config = dict(
    num_hidden_layers=13,
    hidden_size=256,
    n_experts=16,
    experts_per_token=1,
    d_expert=352,
    d_shared_expert=0,
    hidden_act='geglu',
    moe_layers=[0, 1, 2, 3, 4, 5, 6, 7, 8, 9, 10, 11, 12],
    router_score='softmax',
    normalize_top_k=False,
    routed_scale=7.64,
    balance_loss=0.0034,
    balance_bias=False,
    init_std_router=0.0116,
    lr_router=0.000559,
    num_attention_heads=2,
    num_key_value_heads=2,
    head_dim=64,
    vocab_size=16251,
    norm='rmsnorm',
    norm_place='peri',
    norm_eps=1e-05,
    positions='rope',
    rope_theta=10000.0,
    rope_fraction=0.25,
    qk_norm=False,
    attn_scale=0.125,
    tie_word_embeddings=True,
    parallel_block=False,
    extras=['capped logits'],
    init='normal',
    init_std_qkv=0.0181,
    init_std_o=0.00503,
    init_std_up=0.0181,
    init_std_down=0.00356,
    optimizer='adamw',
    learning_rate=0.00159,
    beta1=0.9,
    beta2=0.95,
    weight_decay=0.0,
    lr_head=0.00946,
    max_grad_norm=1.0,
    warmup_steps=240,
    schedule='wsd',
    decay_fraction=0.598,
    decay_shape='sqrt',
    final_lr_fraction=0.05,
    batch_tokens=65536,
    max_seq_len=256,
    doc_mask=True,
    train_tokens=348900000,
    max_steps=5324,
    dataset='wikipedia_en',
)
Below are experts of layer 7 (counted from 0) of a mixture-of-experts language model. Rows are named router (the router's row for the expert), down (a neuron's output weights, with its number) and show model dimensions 0-255. Each number is 50 + 10 x the weight over its row's rms, rounded and kept within 0 to 99.
After each expert's rows: a language model's description of what the expert responds to. This comes from a sample of Wikipedia text that the model never trained on.

# expert 12
router:41 57 48 53 48 47 40 45 47 51 57 51 51 57 56 35 44 45 54 45 54 43 44 42 55 57 68 44 48 43 31 45 52 47 34 43 47 39 60 60 63 54 49 55 51 29 39 25 49 36 54 51 48 40 54 46 30 54 46 57 59 51 64 44 64 47 71 53 66 53 52 45 44 71 49 39 43 53 51 52 44 49 59 51 50 52 43 66 68 65 51 41 45 42 62 23 42 62 43 67 42 50 56 52 69 55 59 45 56 44 59 44 52 67 45 46 35 70 48 64 51 56 42 58 41 55 42 72 54 51 45 40 57 51 58 36 38 35 46 72 43 48 59 60 42 34 59 44 21 44 60 50 36 51 40 43 35 45 51 27 59 46 53 38 47 34 64 54 56 63 55 34 44 50 52 52 53 57 48 70 54 43 48 59 49 52 65 55 43 40 52 43 37 47 42 58 34 45 36 37 53 76 52 42 52 38 45 50 38 51 31 49 58 47 61 52 54 45 45 56 56 59 62 57 41 61 50 77 44 34 44 61 30 72 38 48 39 55 61 64 38 59 55 54 54 66 53 33 47 53 33 42 50 43 39 47
down0:49 61 52 53 53 52 58 68 48 44 31 58 46 57 60 53 59 45 39 59 43 59 53 46 41 52 34 44 37 57 69 38 46 58 53 39 51 82 57 41 55 46 66 48 43 56 42 55 42 40 53 72 47 49 30 44 40 34 43 48 59 58 43 36 57 51 52 28 54 43 57 35 56 33 53 59 55 62 70 50 64 58 57 39 50 49 57 41 48 55 50 52 54 55 60 55 42 55 57 39 46 56 49 44 43 48 54 40 51 60 61 43 52 44 53 61 46 36 40 50 54 69 55 63 57 28 51 35 53 40 59 54 64 57 40 27 49 55 39 38 36 40 40 69 51 64 67 43 50 68 49 54 73 42 54 56 60 56 36 34 59 45 67 46 47 58 60 41 56 41 62 50 51 56 35 45 45 57 37 52 47 50 39 32 33 49 55 66 65 34 36 59 47 46 56 57 54 47 51 67 44 58 52 53 48 27 40 57 49 15 54 38 60 51 59 67 39 47 48 56 39 53 54 55 60 47 63 39 50 43 41 36 62 46 58 29 44 55 42 52 59 65 63 51 44 49 62 33 58 38 66 48 42 54 44 45
It responds to: Articles and auxiliaries. Articles, determiners and auxiliary verbs in running prose after is, to, was, such as a, the, been, any, no.

# expert 7
router:45 49 43 53 40 58 47 38 53 49 47 54 43 53 63 50 54 31 57 44 68 45 40 40 61 53 47 33 41 42 39 46 57 43 33 58 44 65 61 55 40 61 41 57 60 40 42 65 57 48 57 65 47 55 48 50 66 41 53 18 67 56 42 57 52 47 67 63 51 35 50 52 58 60 54 59 39 72 60 49 55 42 47 54 55 48 52 53 60 48 54 39 63 50 51 42 52 46 44 51 64 38 44 44 57 30 47 41 62 44 45 59 54 48 59 43 72 51 51 49 46 65 39 51 42 31 47 44 31 24 38 43 60 47 47 58 37 46 36 58 44 70 57 52 32 75 49 58 39 46 47 42 30 57 52 22 61 46 45 46 43 37 46 50 45 38 56 38 56 60 56 52 41 64 45 59 42 40 54 39 49 49 45 42 36 40 54 41 54 35 53 43 45 49 35 53 72 52 40 45 66 53 55 39 42 47 40 68 52 52 44 53 56 31 43 48 46 66 42 50 66 59 65 38 46 56 30 49 58 61 40 54 32 55 59 53 34 59 49 40 32 53 42 57 56 53 49 27 61 62 54 54 49 58 24 45
down0:57 62 67 65 45 55 50 47 54 47 57 61 50 42 49 40 48 53 10 49 64 49 54 39 56 58 55 52 66 45 54 41 59 50 45 43 52 48 48 56 37 46 54 42 59 50 41 36 61 58 54 42 50 45 51 52 51 43 69 50 49 49 76 45 40 66 46 43 48 53 57 57 43 51 34 39 56 49 33 46 56 40 63 36 50 39 37 46 43 60 51 99 50 54 58 44 53 52 49 42 39 44 68 56 48 36 57 44 44 41 54 44 37 53 58 45 46 43 38 55 51 47 41 52 53 51 37 67 42 61 55 64 57 36 53 51 49 47 49 65 58 50 67 37 61 43 39 62 57 49 48 57 53 53 57 38 44 51 46 45 45 49 52 56 51 56 46 70 53 46 53 60 46 43 42 49 52 45 45 00 54 40 56 43 54 57 63 53 49 40 49 63 41 61 57 57 52 58 47 44 24 51 37 41 66 55 42 38 41 40 56 49 54 37 45 62 59 61 47 44 45 38 29 55 63 59 41 52 41 54 39 42 50 48 58 27 42 38 59 45 68 41 40 61 49 42 53 52 46 53 47 54 57 49 52 55
It responds to: Person and unit nouns. Role and unit nouns like footballer, player, ft, minutes, crew, plus percentages and pieces of transliterated Arabic or foreign names.

# expert 15
router:45 40 44 55 30 52 48 29 39 60 53 48 57 42 53 57 45 36 52 57 51 65 41 41 44 59 63 49 51 50 55 53 49 50 55 59 53 46 50 54 52 64 39 67 69 33 49 38 44 70 62 41 38 37 61 66 70 55 38 42 64 57 40 45 60 47 49 57 49 28 53 48 51 56 64 29 47 77 52 49 46 34 48 55 64 33 57 64 60 35 53 45 32 36 46 29 59 55 53 46 46 46 49 23 49 47 38 56 49 61 54 52 41 46 67 34 57 47 60 48 67 60 54 57 34 40 48 40 66 53 45 46 56 45 53 38 46 22 39 37 50 51 51 55 36 39 63 57 53 52 56 57 48 49 47 52 46 49 51 42 41 40 31 56 39 29 54 47 54 51 66 45 66 59 49 63 32 63 47 44 65 38 47 53 49 48 58 63 60 49 46 57 54 51 42 54 68 40 48 51 65 55 63 38 42 48 46 39 40 55 50 71 53 29 39 40 47 62 44 45 59 47 56 33 47 47 43 55 61 42 52 65 54 49 30 50 34 70 46 61 38 55 63 63 35 61 56 52 63 62 42 49 48 57 48 51
down4:56 50 54 51 44 49 54 54 57 43 48 43 48 50 45 45 61 64 99 50 50 44 54 53 56 54 57 61 59 62 40 59 42 43 48 39 42 53 44 50 59 52 35 49 56 45 44 54 50 43 57 64 48 50 63 39 53 61 50 37 56 48 55 40 80 48 47 51 57 42 52 46 60 53 57 50 61 52 45 49 50 28 61 48 48 51 47 49 41 64 45 99 49 33 65 53 48 58 41 42 54 43 40 42 55 52 44 47 34 54 40 53 56 51 51 54 45 71 56 46 50 56 61 47 50 40 46 55 55 48 50 51 45 51 52 43 53 55 33 52 52 46 35 39 40 48 56 70 45 72 58 45 48 47 44 47 51 38 44 68 41 41 49 52 50 55 52 51 48 42 50 49 50 53 57 56 64 61 62 99 64 35 51 65 50 50 50 48 39 49 52 41 50 53 58 43 45 60 50 51 46 54 42 54 65 60 52 55 58 49 47 46 53 62 56 56 48 48 62 54 39 41 77 48 51 46 50 48 48 49 49 48 46 39 53 50 47 53 52 54 35 35 41 48 46 61 49 54 47 53 48 48 44 51 47 40
It responds to: Table pipes, math subscripts. Table cell separators and filler like and, as, to, plus subscript digits and single letters inside math expressions, as in \tau_2 and 11⁄2.

# expert 13
router:40 51 37 42 40 59 50 45 59 62 57 54 40 48 46 60 44 62 51 62 48 37 47 43 63 52 44 69 43 46 60 48 38 48 43 31 46 49 64 71 42 50 52 60 40 54 68 39 47 48 67 44 42 57 39 50 55 56 49 45 65 57 47 81 57 54 45 30 39 51 52 67 41 45 48 50 27 45 72 41 80 61 62 66 57 60 53 28 30 41 51 57 43 51 33 56 46 61 59 48 43 60 44 48 47 55 43 31 46 44 55 58 26 53 53 40 64 56 57 50 45 49 41 59 42 33 42 43 51 40 60 58 50 43 53 22 48 37 58 60 47 47 54 32 37 46 59 54 46 52 55 55 30 56 47 54 64 43 46 56 33 51 58 21 39 65 52 27 59 32 60 41 47 73 63 41 57 54 43 54 38 38 51 43 49 45 52 49 43 64 62 36 38 47 53 54 53 26 62 52 51 46 54 49 47 39 44 42 42 46 48 53 38 49 53 45 41 45 35 53 54 62 69 51 42 63 47 45 47 54 49 39 48 37 53 45 53 57 56 59 54 47 44 43 47 64 58 59 50 48 42 43 37 47 43 34
down0:57 41 52 50 45 43 48 59 44 66 43 39 46 54 46 58 42 46 03 45 54 41 64 59 60 63 47 39 54 53 59 44 54 56 64 55 56 61 41 42 55 51 47 51 50 49 53 56 53 55 39 42 50 46 54 43 56 49 42 47 53 74 54 50 02 61 60 48 38 64 71 56 47 61 49 53 51 45 51 53 56 61 45 40 54 47 28 44 43 38 41 76 66 42 43 52 50 48 46 50 41 52 60 44 48 40 43 49 36 46 51 58 56 59 46 44 59 20 44 46 54 50 38 44 52 43 23 54 43 39 61 55 33 47 54 57 62 51 47 47 54 43 61 36 60 54 36 41 56 40 48 48 35 44 69 48 59 47 56 40 50 39 47 57 53 47 38 51 50 55 35 38 56 46 59 55 55 46 53 17 60 56 60 29 56 58 46 52 53 65 51 49 45 63 37 43 46 48 52 42 33 55 27 54 64 45 40 60 53 53 68 62 49 46 38 64 52 54 50 70 50 59 48 52 37 43 45 41 52 58 62 36 28 52 44 46 53 40 43 46 58 48 55 51 47 54 36 57 56 46 57 57 43 38 37 64
It responds to: Opening parentheses with text. A parenthesis fused with the next letter or digit, such as (R, (2, (M, (8, in abbreviations and figures, plus the words female and Red.

# expert 4
router:43 44 37 53 53 57 58 52 59 76 44 27 40 57 55 73 47 39 58 59 35 33 44 47 48 60 52 64 44 51 48 41 28 44 45 48 49 55 47 33 55 47 36 44 61 76 63 35 36 48 58 40 50 75 57 59 39 59 48 44 62 59 36 28 57 39 68 59 49 39 31 64 56 82 48 47 43 35 48 72 57 48 47 60 33 40 50 52 49 55 52 42 50 56 42 57 42 58 48 61 46 42 50 63 51 54 43 41 62 46 36 53 59 42 63 61 30 57 52 48 63 47 55 43 54 56 47 42 32 47 45 19 55 61 45 52 58 52 49 49 53 47 39 50 51 64 50 63 40 62 48 61 47 52 46 28 41 55 57 52 46 35 53 52 46 51 53 46 41 44 47 66 50 53 49 50 45 62 52 54 53 64 44 50 65 67 61 61 56 45 36 42 47 62 39 46 19 41 57 40 45 47 49 60 43 54 44 71 37 42 42 52 68 57 43 54 42 41 36 49 57 49 44 45 60 68 32 62 48 39 39 51 52 62 42 60 47 56 39 51 45 52 54 69 61 49 52 45 58 59 58 55 52 46 36 44
down1:57 81 39 38 52 46 20 45 67 41 66 34 49 66 38 43 45 55 29 38 44 53 53 58 43 57 46 50 48 42 62 41 52 64 36 47 59 47 59 49 47 54 57 52 54 69 71 52 56 45 44 53 60 45 33 45 40 37 53 62 36 49 62 42 26 54 60 53 39 57 43 79 54 50 42 57 63 55 41 49 44 27 51 54 55 48 53 45 62 41 54 68 44 38 43 53 42 65 49 55 63 38 36 46 50 44 36 36 43 48 45 56 44 51 43 55 53 48 59 56 64 51 49 37 32 61 52 29 54 57 48 32 42 55 58 46 54 39 82 48 27 45 44 45 54 48 40 62 44 59 63 54 63 49 52 49 51 54 41 36 50 53 54 53 30 32 42 50 58 34 35 61 40 56 65 44 50 34 46 52 47 62 57 46 47 52 56 42 63 45 55 37 49 59 72 46 57 49 43 49 54 61 38 45 52 54 42 61 36 36 56 71 53 57 69 49 58 44 40 59 60 34 40 61 49 51 46 74 48 47 42 40 47 53 55 42 49 49 49 36 50 46 55 56 52 41 54 56 36 56 38 52 51 57 57 51
It responds to: Name initials, durations. Capital letters and initials starting names or codes, University in institution names, and track times in song tables, such as ZIP, 4:36.

# expert 10
router:42 56 47 60 57 59 49 42 63 52 40 68 63 53 40 63 63 76 33 56 51 43 32 52 72 46 52 53 45 67 52 44 37 56 49 55 27 45 42 46 38 48 48 53 60 39 60 63 35 42 65 44 53 42 45 51 24 44 56 47 54 58 41 43 45 44 43 61 49 47 42 55 48 58 48 61 59 70 51 38 58 61 55 53 47 54 61 51 52 43 62 52 53 51 49 39 58 45 60 56 55 63 64 38 47 43 60 42 58 36 61 45 44 40 58 43 45 63 59 35 70 48 42 62 56 44 39 42 32 36 56 43 56 60 68 74 46 45 44 57 62 35 49 43 47 33 61 67 32 49 57 65 66 53 59 54 43 57 65 64 59 57 42 44 41 57 49 38 47 40 37 84 45 64 42 46 38 43 33 35 49 61 60 58 53 47 51 61 44 50 47 40 59 33 42 53 48 46 62 44 44 56 58 64 40 26 58 48 50 37 47 38 40 53 59 61 47 48 47 41 54 37 48 50 51 46 23 68 50 46 42 34 52 52 53 58 33 59 48 45 64 49 41 56 44 43 68 58 44 48 58 49 54 45 39 30
down4:55 48 46 68 62 51 59 49 47 46 41 38 45 49 37 44 49 50 25 49 61 60 72 44 47 56 53 42 62 41 57 49 51 74 57 33 75 51 36 53 48 44 52 45 56 40 50 46 65 48 49 56 52 41 60 64 29 70 61 55 49 45 54 48 09 45 58 59 43 43 47 66 63 45 56 39 51 67 37 54 52 60 52 41 58 33 36 46 53 70 38 22 62 56 43 44 54 46 42 60 44 53 41 38 46 43 53 53 58 49 32 52 53 41 55 61 65 56 49 49 61 32 54 55 43 57 48 63 44 57 41 55 42 40 57 48 68 49 36 53 48 68 49 59 62 48 37 43 53 25 46 59 34 54 42 52 61 65 33 60 62 56 55 58 61 44 37 72 53 64 59 42 58 52 74 55 56 61 49 50 40 67 58 55 48 61 53 55 40 48 35 40 39 55 36 40 52 51 64 58 49 40 36 54 43 51 50 63 50 49 47 45 55 52 48 61 44 51 44 45 51 43 47 54 50 49 59 52 65 64 32 55 35 48 32 59 47 43 43 41 32 70 57 50 53 57 35 42 53 42 58 54 41 51 42 52
It responds to: Name-internal pieces. Middle and ending pieces of personal and place names and title words in credits or tables, such as Suresh, Abergavenny, Series, Role.

# expert 11
router:50 33 54 51 50 43 67 42 47 52 24 54 39 57 51 63 45 58 60 51 47 63 49 40 37 45 64 61 56 65 64 45 53 55 47 40 64 60 48 53 56 59 43 40 60 59 52 50 66 60 33 50 50 37 21 49 54 50 56 75 46 70 45 48 50 38 47 61 51 50 38 47 60 72 69 31 53 35 62 36 48 48 56 43 38 48 40 51 59 36 45 50 73 50 58 46 43 56 44 53 49 58 38 44 47 34 50 45 60 56 62 75 51 54 70 66 59 44 51 51 39 51 48 46 37 41 44 64 68 40 48 32 57 54 51 52 51 64 44 69 35 38 60 39 52 75 59 66 56 42 63 47 36 51 55 54 48 54 50 46 53 45 38 41 50 42 48 41 35 55 29 50 47 30 44 50 48 51 59 49 53 42 59 53 39 32 58 65 55 45 39 41 37 45 63 35 40 44 56 54 53 54 38 38 39 53 46 57 47 41 44 50 68 58 37 36 51 40 67 44 47 55 59 49 40 59 46 40 52 36 46 50 43 52 45 45 65 42 37 55 40 55 45 37 56 70 49 42 59 53 71 42 43 47 59 70
down0:40 58 55 57 53 45 45 52 52 51 50 60 52 47 42 56 45 50 99 49 43 55 58 45 59 54 46 62 47 54 39 46 43 57 56 44 52 56 62 54 43 52 51 42 54 51 46 51 54 43 67 68 53 53 60 58 52 61 49 38 62 46 40 54 99 54 53 51 53 32 58 56 52 55 47 47 47 48 52 59 60 55 50 65 56 51 50 44 53 53 63 20 33 53 56 54 46 54 49 53 48 37 54 31 41 45 37 41 50 45 50 43 52 65 56 61 47 46 37 51 54 54 47 41 51 56 46 49 48 52 52 55 48 57 37 44 56 39 43 51 56 51 36 57 43 48 59 32 44 48 56 44 56 51 45 48 59 51 60 52 44 60 50 51 52 43 50 38 41 47 52 56 50 44 49 53 58 61 36 99 45 58 49 47 50 60 42 49 59 60 39 47 34 41 55 46 56 45 24 57 66 48 56 55 43 44 54 46 48 50 53 49 58 49 51 48 47 45 45 52 42 54 77 52 52 60 57 42 48 49 53 38 36 45 59 48 56 55 54 49 50 48 57 46 36 47 42 46 64 50 47 54 55 51 46 54
It responds to: Capitalized word beginnings. First letter or syllable of capitalized names and terms, such as St, B, Cor, Dist, Ver, in place names and proper nouns.

# expert 8
router:67 68 48 51 41 53 45 59 47 61 62 54 59 52 53 42 63 57 38 52 64 67 61 57 58 53 50 38 56 46 46 60 67 58 63 77 61 44 39 46 48 45 51 45 55 49 53 63 49 43 24 58 54 42 46 51 33 57 49 65 42 38 58 48 39 60 37 56 30 72 64 42 55 23 57 40 70 65 51 58 48 55 44 40 51 47 42 48 35 57 45 58 51 42 44 51 64 47 48 26 45 60 38 63 46 58 60 50 36 68 47 49 42 49 37 48 56 36 34 45 62 40 63 42 45 65 56 60 50 53 50 49 43 36 52 49 60 67 57 45 34 47 52 55 56 39 37 49 56 51 37 39 71 39 60 43 60 48 44 49 53 52 57 47 42 53 32 55 54 50 48 46 46 45 61 54 58 37 56 52 32 70 49 49 49 57 44 33 51 54 55 62 58 59 45 48 65 59 50 58 40 46 48 49 59 54 57 45 53 57 74 54 30 57 45 46 54 47 68 44 51 27 29 54 58 25 50 72 45 60 52 53 63 38 51 50 53 33 67 54 58 40 55 60 46 43 43 46 43 49 31 59 61 64 47 64
down0:52 61 40 47 64 63 44 57 43 60 50 47 13 29 49 36 51 57 35 69 42 69 37 47 59 42 49 36 54 59 53 36 62 63 60 44 43 46 55 62 51 54 43 59 45 55 41 29 47 50 48 30 54 48 56 43 46 59 70 39 50 44 70 50 42 47 68 43 66 35 37 54 58 56 46 40 59 54 51 62 52 45 58 33 41 40 45 41 67 57 45 37 45 55 51 56 64 50 58 56 43 49 58 50 43 57 47 45 44 42 54 60 38 49 35 70 56 47 62 58 46 48 43 43 42 49 34 55 48 37 43 23 31 48 39 60 45 55 57 55 46 54 47 48 65 44 45 63 51 47 49 57 46 48 44 44 34 37 44 67 43 58 44 36 52 54 48 49 55 50 70 43 65 40 51 48 46 38 75 41 57 48 53 45 67 44 66 56 46 61 38 61 51 49 48 65 50 54 67 47 74 77 47 49 48 54 54 61 46 51 51 43 58 30 37 56 59 43 61 56 39 60 42 48 48 52 63 25 41 35 41 58 63 40 57 37 65 38 48 61 66 48 48 55 45 53 53 36 48 45 53 57 34 39 58 52
It responds to: Commas and clause ends. Commas, periods and colons attached to word endings, especially after place names and list items, such as Geneva, Regina, Baku.

# expert 0
router:38 48 48 52 43 55 36 35 58 57 47 46 40 54 70 71 52 38 26 44 48 46 51 40 68 60 42 38 43 35 76 56 56 41 55 33 47 55 49 47 58 56 38 58 60 64 53 66 41 70 61 46 43 35 52 64 53 42 48 63 43 32 60 41 50 30 61 55 66 54 39 63 49 38 57 37 60 49 43 38 60 59 53 46 48 40 49 56 57 45 51 46 67 55 30 46 40 62 57 58 38 46 45 44 55 40 51 35 55 46 74 57 39 42 47 59 57 55 51 66 54 59 52 55 52 57 37 44 45 52 60 61 55 60 56 52 67 50 40 53 48 72 54 38 44 49 47 30 31 44 66 55 36 48 45 47 54 57 58 46 38 66 43 33 49 53 55 53 65 58 39 41 61 56 55 57 41 55 33 63 53 59 64 62 48 57 54 47 55 70 44 62 49 44 46 29 34 31 51 45 42 65 46 56 41 53 47 60 50 52 52 60 32 42 55 55 36 42 31 66 60 64 47 45 45 51 33 31 41 51 40 64 65 53 43 55 36 60 48 57 56 49 40 65 40 51 55 40 49 56 44 43 50 53 49 24
down3:46 52 46 53 59 49 41 61 57 43 48 65 47 30 37 37 35 48 46 78 51 49 44 37 55 48 48 42 40 34 54 48 36 36 54 57 53 40 43 77 41 50 45 50 41 65 54 54 48 39 53 48 46 49 37 46 68 65 53 64 57 47 47 54 72 57 69 30 53 53 26 54 50 45 47 35 59 43 55 57 62 59 62 58 39 70 41 53 50 54 81 43 40 42 51 55 47 45 62 54 48 63 50 65 56 45 50 57 37 59 46 71 48 51 47 68 64 40 42 65 39 49 61 55 62 55 79 35 55 62 45 47 52 42 52 36 61 50 42 60 42 41 46 38 49 74 47 60 44 61 32 41 56 57 52 52 57 38 69 39 55 51 47 64 63 35 46 58 59 55 51 45 37 55 47 59 51 47 60 68 46 58 47 50 56 37 23 46 43 56 58 60 47 56 55 44 48 37 43 60 62 47 52 32 41 55 53 49 39 39 56 56 56 57 52 47 61 64 44 54 43 41 59 57 51 52 61 45 63 55 55 35 43 47 52 47 54 44 35 47 25 61 58 45 63 58 66 60 27 54 62 55 56 46 43 52
It responds to: Mid-name and number pieces. Word-final suffixes and middle tokens of names, numbers and units in lists and tables, such as -ation, United Kingdom, 0:00.

# expert 1
router:58 63 46 54 63 19 53 51 37 42 51 43 48 37 28 43 53 52 47 42 59 59 39 64 26 39 43 51 54 55 50 61 47 61 65 50 61 45 62 51 57 62 52 48 54 33 61 53 46 37 50 58 57 62 48 42 42 52 57 48 38 42 48 58 46 50 37 53 42 63 46 25 40 39 44 40 67 56 37 47 51 67 64 50 49 71 51 57 26 58 41 51 53 43 50 35 54 35 43 62 68 43 56 42 45 53 60 52 47 43 48 47 58 65 47 60 47 54 41 49 64 47 57 47 52 47 63 45 61 63 37 55 48 47 39 39 68 57 56 61 42 45 59 49 61 38 41 65 64 52 45 35 51 48 53 32 51 53 45 63 54 66 36 59 60 55 41 62 43 44 44 30 39 45 48 52 43 47 52 56 43 47 55 39 65 48 50 65 46 41 72 67 54 53 55 61 59 63 48 53 56 32 37 37 80 58 58 43 59 64 41 32 44 33 43 57 53 56 69 38 44 50 35 58 53 53 69 30 51 58 47 51 61 37 54 36 40 40 46 44 62 40 52 40 38 46 30 39 54 45 50 62 52 60 54 60
down0:47 54 59 63 56 47 45 39 51 39 54 67 56 38 45 52 26 60 35 42 50 61 39 71 38 34 58 31 67 55 35 53 37 58 68 43 49 52 57 45 42 50 45 45 51 65 38 54 54 35 43 51 51 43 54 47 52 53 57 57 65 59 37 62 31 60 37 49 48 54 61 35 45 41 46 38 66 51 54 53 66 55 33 38 38 53 47 38 40 45 49 44 59 46 60 67 51 58 48 60 48 52 23 56 58 56 42 41 51 50 46 56 39 55 45 53 45 65 35 56 39 57 42 35 49 72 55 52 64 64 50 69 49 55 52 58 64 54 56 53 66 49 41 60 55 55 28 38 49 23 42 71 46 61 54 47 45 46 53 54 58 47 44 40 46 47 43 57 43 45 63 44 57 48 60 71 47 47 51 48 43 42 59 68 43 51 53 55 69 47 50 51 34 47 53 31 47 41 33 57 47 39 41 34 43 47 50 36 18 60 37 42 44 55 46 58 35 41 50 53 45 69 51 48 38 35 64 66 46 52 42 72 43 45 48 49 47 40 61 52 53 35 59 41 56 71 55 52 42 46 61 51 38 40 51 50
It responds to: Prepositions before noun phrases. Prepositions such as of, in, on, for, during, within, usually followed by the, a or his, as in "Republic of China", "Member of".

# expert 14
router:50 51 48 39 65 55 51 46 59 51 65 43 60 39 51 44 44 49 28 53 39 37 45 45 37 35 54 65 57 41 64 40 44 53 66 43 50 44 67 67 49 31 51 59 49 78 53 46 64 54 49 52 41 54 50 65 47 62 42 50 43 57 41 65 43 52 58 42 46 39 63 63 46 64 47 56 47 51 49 49 55 37 61 30 70 46 57 63 60 50 57 50 31 54 51 41 36 57 47 42 40 49 59 48 44 55 43 42 56 52 56 51 58 62 53 52 42 63 50 57 50 46 47 54 56 59 73 66 63 34 44 60 45 51 48 48 49 64 44 31 54 45 40 53 53 31 55 27 63 46 46 47 42 57 61 88 48 49 28 65 53 41 56 58 74 50 48 55 48 46 62 25 52 51 48 43 63 51 52 45 68 53 35 70 63 35 57 35 53 49 38 47 70 47 50 48 60 42 50 59 55 50 48 60 51 48 51 53 49 44 54 44 55 63 31 54 42 56 52 46 38 46 34 37 45 51 57 35 42 38 66 51 40 46 60 49 70 49 60 41 44 50 33 67 57 45 48 72 56 53 62 57 46 52 66 65
down0:37 68 46 49 56 58 35 52 54 52 51 59 58 40 65 59 55 42 77 35 39 50 54 62 64 59 49 41 39 66 34 44 38 52 49 65 50 55 55 38 41 48 56 48 65 55 57 44 46 42 61 56 46 51 56 53 30 51 43 64 63 59 61 59 87 60 46 60 67 44 44 32 48 60 53 62 39 51 48 46 48 57 55 38 24 54 71 42 55 48 47 25 45 52 61 63 52 63 45 57 58 63 48 51 41 45 62 47 66 64 54 52 53 34 52 40 44 46 57 50 39 65 36 57 53 50 57 37 50 42 41 49 52 34 65 61 50 48 49 59 44 53 68 60 52 46 61 46 38 53 64 57 54 46 74 63 55 42 61 37 48 42 56 48 37 66 50 47 37 58 61 57 39 58 40 26 52 65 46 75 47 61 51 65 43 48 59 71 57 53 45 45 41 44 45 51 50 51 65 39 55 63 59 49 63 70 46 62 44 33 36 46 54 37 45 51 60 48 56 52 46 55 53 32 39 47 35 56 61 46 55 53 49 62 47 57 43 45 42 49 45 44 60 69 56 43 64 45 34 47 59 42 56 55 45 56
It responds to: Infobox and table markup. Line-initial dashes, bullets, pipes and section markers in infoboxes and tables, such as - Time zone, | Notes, ==See also.

# expert 6
router:34 44 43 56 53 43 38 43 47 61 56 42 52 56 64 51 43 44 35 41 50 50 45 43 69 48 57 52 46 39 37 50 54 46 61 46 43 47 52 66 41 51 50 46 53 53 20 55 57 63 63 36 36 45 55 69 75 44 48 69 61 46 43 48 48 55 35 52 59 58 42 55 29 55 47 64 42 38 48 43 50 31 37 46 43 49 60 41 66 59 52 50 57 55 39 74 40 34 43 63 47 27 55 48 49 39 48 43 57 42 57 62 39 48 32 49 65 51 43 53 52 66 48 53 61 47 38 56 55 45 45 61 57 58 55 62 45 40 36 22 63 53 35 50 51 57 42 54 37 64 54 51 37 63 48 42 40 49 36 58 50 38 73 41 50 51 48 54 45 61 56 25 39 52 53 49 35 27 45 54 57 45 46 55 52 56 62 39 59 68 51 55 72 43 54 57 64 57 75 42 50 56 67 34 38 62 34 54 39 49 46 45 49 49 36 42 43 27 36 54 43 66 61 55 47 55 33 43 57 48 55 58 37 57 51 45 59 57 47 50 51 51 38 60 61 61 56 42 40 61 57 47 31 45 49 41
down3:60 50 35 61 44 55 41 41 49 37 59 58 52 43 43 48 60 58 77 42 43 31 68 46 31 63 61 66 59 48 47 54 51 38 38 57 58 59 62 49 36 33 28 61 63 41 46 37 38 52 53 49 47 49 63 49 53 56 69 51 48 53 50 62 83 46 37 60 67 49 37 46 63 43 32 58 68 59 45 56 44 36 38 51 54 46 36 60 45 57 51 13 43 59 55 33 56 43 38 43 53 51 55 44 39 53 46 54 41 50 36 41 49 58 60 64 44 68 36 62 52 48 24 50 52 34 60 36 46 46 48 60 62 53 73 36 55 48 38 67 47 59 46 62 35 56 54 59 48 69 59 44 47 42 48 44 55 55 48 57 53 57 43 47 52 60 39 44 39 43 58 60 33 53 54 53 55 44 36 79 43 46 53 61 53 48 49 57 40 47 42 68 46 43 39 59 56 70 33 44 43 53 55 51 57 62 31 49 65 52 41 45 51 47 64 60 44 57 56 38 48 45 57 55 63 57 58 50 62 42 47 52 46 56 44 50 54 59 52 44 59 52 46 55 48 63 44 52 37 39 51 63 53 49 54 42
It responds to: Nationality and proper nouns. Nationality and country adjectives, name fragments and inflected pieces, often in Cyrillic or coordinate text, such as Australian, States, Walla Walla.

# expert 2
router:54 55 54 50 64 49 34 60 42 36 48 58 59 51 54 41 49 61 44 53 31 37 63 51 42 44 44 44 48 39 52 54 60 58 52 40 66 47 46 38 59 52 50 58 37 61 65 38 26 39 61 37 57 52 38 47 62 51 75 45 41 40 71 44 36 65 45 46 44 66 48 46 55 43 51 65 37 64 46 52 33 46 43 49 65 68 57 44 48 43 42 61 56 52 47 65 47 53 48 40 56 38 39 55 56 44 51 54 44 47 48 54 44 55 50 67 33 43 55 48 43 58 64 45 64 63 48 27 34 53 46 59 51 45 41 55 48 58 52 42 57 56 50 42 54 64 47 60 72 51 72 54 67 43 58 52 50 41 52 46 50 47 46 57 61 46 31 54 51 58 57 99 60 39 57 45 62 68 57 37 36 57 65 54 51 58 60 53 38 67 41 58 64 54 44 57 45 58 57 56 56 50 49 52 64 45 53 59 62 52 31 52 46 49 58 54 54 38 57 55 40 30 36 52 39 67 47 36 52 65 59 40 56 49 59 38 66 56 55 39 50 49 43 64 51 50 48 59 42 57 54 53 64 45 70 58
down1:60 54 60 38 72 54 41 50 46 48 62 46 55 47 60 31 61 61 23 55 62 44 47 44 59 66 68 64 32 56 44 55 45 31 54 44 45 51 37 55 38 36 39 49 48 47 56 51 40 47 36 44 46 46 40 57 54 41 54 52 30 61 31 48 57 49 55 48 44 49 55 58 56 54 48 36 49 38 42 54 48 55 54 36 29 45 50 54 36 56 34 91 46 55 33 61 55 36 47 58 59 44 49 60 50 54 49 41 32 60 42 53 45 41 60 45 55 39 65 56 50 35 41 47 48 55 61 41 44 44 56 55 54 52 47 44 47 38 35 46 46 35 63 40 41 47 44 65 56 84 60 55 55 56 62 51 57 61 57 57 72 47 51 53 58 44 66 43 61 49 40 50 38 48 57 68 34 40 46 38 54 43 50 62 57 48 31 50 49 50 51 62 40 54 52 67 58 65 57 39 59 47 42 47 75 50 47 45 48 41 61 45 54 37 39 57 54 40 50 38 38 50 29 64 45 49 59 52 38 50 36 35 50 75 42 63 58 58 47 57 62 38 41 54 44 44 54 60 57 50 42 46 49 67 35 59
It responds to: Line breaks, past verbs. Blank line breaks before headings or table rows, plus past-tense event verbs after was or has, such as released, won, played, began.